From a checkpoint of a small mixture-of-experts model trained on Wikipedia.
Experts: 48 experts in each of 8 layers, 192 SwiGLU neurons an expert, 2 picks a token, a softmax router.
Below are experts of layer 4 (counted from 0) of a mixture-of-experts language model. Rows are named router (the router's row for the expert), gate (a neuron's input weights, with its number), up (a neuron's input weights, with its number) and show model dimensions 0-255. Each number is 128 + 32 x the weight over its row's rms, rounded and kept within 0 to 255. Numbers have three digits each.
Before each expert's rows: "gets" lists some tokens that make up at least twice as much of what it gets as of all text. This comes from a sample of Wikipedia text that the model never trained on. Tokens count by the router's weight.

# expert 29
gets: " W", " H", "0", " —", " L", " Total"
router:084092121122154064154104096098169096102135127178181084081151126108121098176065138136105183065090165080154126133097164119130123133108148103141110144081177090094141134189144157175093168125117121127139140158093194154104115068146127198151106153076153087098037130076131055125092139069140173101066093098084135117125183135152167131126119106087156135101099062150120131128101145090099120104130172147147164113154181098138190093154151077099142086146085118121114067148105146110150131105130132191121132095132107151046181156151163125163185113133140104172116105163126111165168133187147133145140115076116132169169121151156116134189106137107121123156132117151145150078094140178109146097133134118172132121167199118113135072135144086132107148105145102150133059102178096161177114143128169
gate0:132159120094067119111158190156135152106116154126141118132164103173143083137172098108133131130114124117097080120159085155164157086126121038155069117143123143147137175169116166069096119109124115070179127125161099192150168162157148142132136186181182124146190105065158157065138120069104206118148077109150125166135105134118159196151087162150100095099109148183097114141134123126100080092120167120128155139201077117173130071150091131049144106180112096162130138140145136170103123139117123127163125119126146092057085074125148082104099196182155095126132123128130167112075183122138144194124096119143116077116122160081172126124135120104175107105132140146065118097148079132099147101147128129102129166150166133120131067109083166174090083137127176157142077164113148106162087115153108
up0:177148168125135141091173082130083134147134122206192151180119154100100138114102148143135105173108182122168136073128130095111089153134096128097177111150103134101129159123120131094097152102143135100116081115135171172139114143083139111105145127097073151134102116163132150141122162197139121171100160125131105180090145157147160090134103168110071134170180167116171109131093108134107109172157086142143081148061140150127142087153096146136147162065173061154117156164104106062168027175166115105113121130173145149160143143154134130110158131171100144144202119148139105154113119188141152147167152157118176139163166168133079128138181086166082156117109151116059113137144175179170139141087104172107141079156095124169127154134184142104161115098147010131180096161137128147102157072086145

# expert 0
gets: "-", " to", " of", " as", " by", " with"
router:113118120100133097151089063131152108096112093157171121121167180097137096174145115126159177092094063104155059135093118146105079084044138154113107129124124113115155124103191152154145169141086158142128136125114149172105112085116114113155178138169159102071122144141179107125072088106116138151071109091178151188079167113159155156107185092139135076106131085141177122117049206106136054110168142163104167099181128143137197095131126139121076088171118118113155089164115089133151124103061169164116147190095128148109182181133126112146146119183128100165162076125153070152155121172101127101114084146110147156180137210128151135147133078123125116120117104165160135135088135161123182051155105120147133118179185112170163155147117094149100153126101122146124094105126098159139147159151129
gate0:085166135173094160171160097058087127134156084075140105135162130102112132091127149180125182099168157096162135120090128156127124221159183114074144150144148109060125084095138065134108153089133155144094149134175126094141126135110160070157101119110115105105142114158135080105128100064143081124120154145130084185129095116147077113116166138137123130130126116072159124092122120074137111169157135123141146140111122180179109149156174150137086060134096079095143156160158058123097134102127144101074143129116132114148110152166091156125142122067112143145159131109096148100067106162097096140191136110188232173091115081106142042155183124096108157152091119077158101130151160165128074088178123173141145124119151151132144142143134167156092134208081189103120144111181125095137110160102116
up0:099093125131075172093094108137149181142165155135129137162128121111131145105075128091090124124138135106151162174104126112075064110121124115105089131151135129127072113111137161137154123145120113132139129180097113138108165114091127078113140114126177144189168133137084188101086170155122127170095127081185179179103094117147070096124131118156160150100111130156127064209164146102164126094133127138194086146170083122115065155118163156105132098068170107108113173125108168132121163030160139165100082123163065094098082123105095093170145106106157063185164139209171090137133155109180104163115076131087137087117157107155107152091102091073179120088158160183152113126119158071158120131100185106141104109106149143160088132123085103147142115062130085067129123160084144088097122133177139

# expert 8
gets: " May", " October", " U", " July", " June", " November"
router:124054117070149109155080061126183095066112121182184122071150132153170113153084146157060205081134099118126113135090155138098104110154126104134086140193143121100133097167164160207086153150178119149112120132070185142102151122169159175126162126099149128103082106103190132110081148050118161082105111111108126108124132134127152173133168103131107104083088094151141087151117139119106110130119176169123188104170149127142186165161132085099093072131127152121119118123160111112165150121108125185146133174125079127060186122166160104158127158125115099130098099176169101159194110161149136168127098128112119181153174189153154178168106131101102091099075115158165176152105157156101146069144144088127141140128143112147147091117153121143075147086106078124106093114155097134164073153142163
gate0:148154161188144083146122078124116094102105137137148133158190132132082108128120169126128089155136100066061113120145108186136160114112128145176115103154092120134078113184083164109067144075118133173088092142134145139125124184179118093109157117076177164121167111159113171090085134123135145119109144141185122087167081127077102097150094147092137136116157066178102151138086090094189133104121169126133159101131117084110156123131094120139098142156106131115125039170114094241159127124156119182154135160115095152117139111094086078141046161129111101107033126137156115133138087172166117126158160133121075141120102164185150146089141189110140089107162063144136161084142093147110108130109184080144159138145101139135187067181053135118138128139093101114163134132148122099084120092134110
up0:131145129172101114174146123116137079107089035178157107037147158097131124134107115136163102161167102199162112176111144104143097163136121130102154145119103178105126126134126104126135128097138111161122143129101117093107158102189095119096185158159131112135132132083159113154134163180125110165103158045138086062197133145168097171144111113123142139172127136131133068140144167139131184132139087133103112173140138138121139152198133134143158130124148112138127120108104191106072161113037186146157088167070149137064165106074104087172173139130136153148162164155153168185096148184163204167122168130151112133107127148062095138151155089161114104143133132118117164123152162126099115157172146148072125131193220153125110161115120163111169089134093137133086082113090187151154169127099170

# expert 12
gets: ",", "),", "\",", "',", ".,", "—"
router:041111079099096074142130082114142108087140149114172091137155120117163138126098127191134209097132119105158097119090127161106134136090159160153135167145160124079153111126158143168085137202121138131151128124096169161118113121128159110180144112071121086129111108114133100108076150115140170099088091107101144134058112154170133123205164144124105123077109078171147089120059126104095141077176174165126121144153199131143154074104164092066074097132101056160171071151144130148175098113056136124113135140059106122082148158146193122150139117165146094159060095154152129126180107172132143136148106123125115159160202137118138125156134110105102088156104140174122109064059140148106149105116134099165145057130139113119158092136122108135096117095100137152182060130121103166141091139181162
gate0:131098113092115136104116106097152162114149206091110134118189183107142122167171095152121143148148097126112072090134117130113161095107132101134131139137105037094150094118128121097129147126095048100152123073153145144062119140166143105187107143137091166121098168161070177110159137154102135134114105107131091096154090165077114153140043112091094179082148122128116086114141176109096160134172135121158149141133154118154183136131138117066075122080180058110066112098176144122116114099152109092178171134141170094104186139105126124114153141122080068160114102081170180095100145166148068181104132090088118166179138105136142173125112078127099186100092198136134099134144138063124159152073121131145097130120103095165147134108124072122122144130126151162236152162086130093150140091127096
up0:131109137139112161159146136168144143117135115106069141107181129109150088160132176080147145137133168153069091129131115112137139093093150124114136142152143099110121104111166051091078113189104118143099147116148149223171118138133130096158100179159122161167123132169080181111120148140116090134182093090114128135158120052102096155080143117060118120151148110134106163120163134106120094154168204131148171053103112179133177117187065106072072153091179102163105109128122132149058114102169151096156135111166150126118134140087108159075133175087113106184087141201105108093114129140114100126107123089121182150143144152156111177102083131161156150108088111115161174104170127152093211088058149183146090117081149152160136148151107128148080121144095145154193132110095157154141175096064157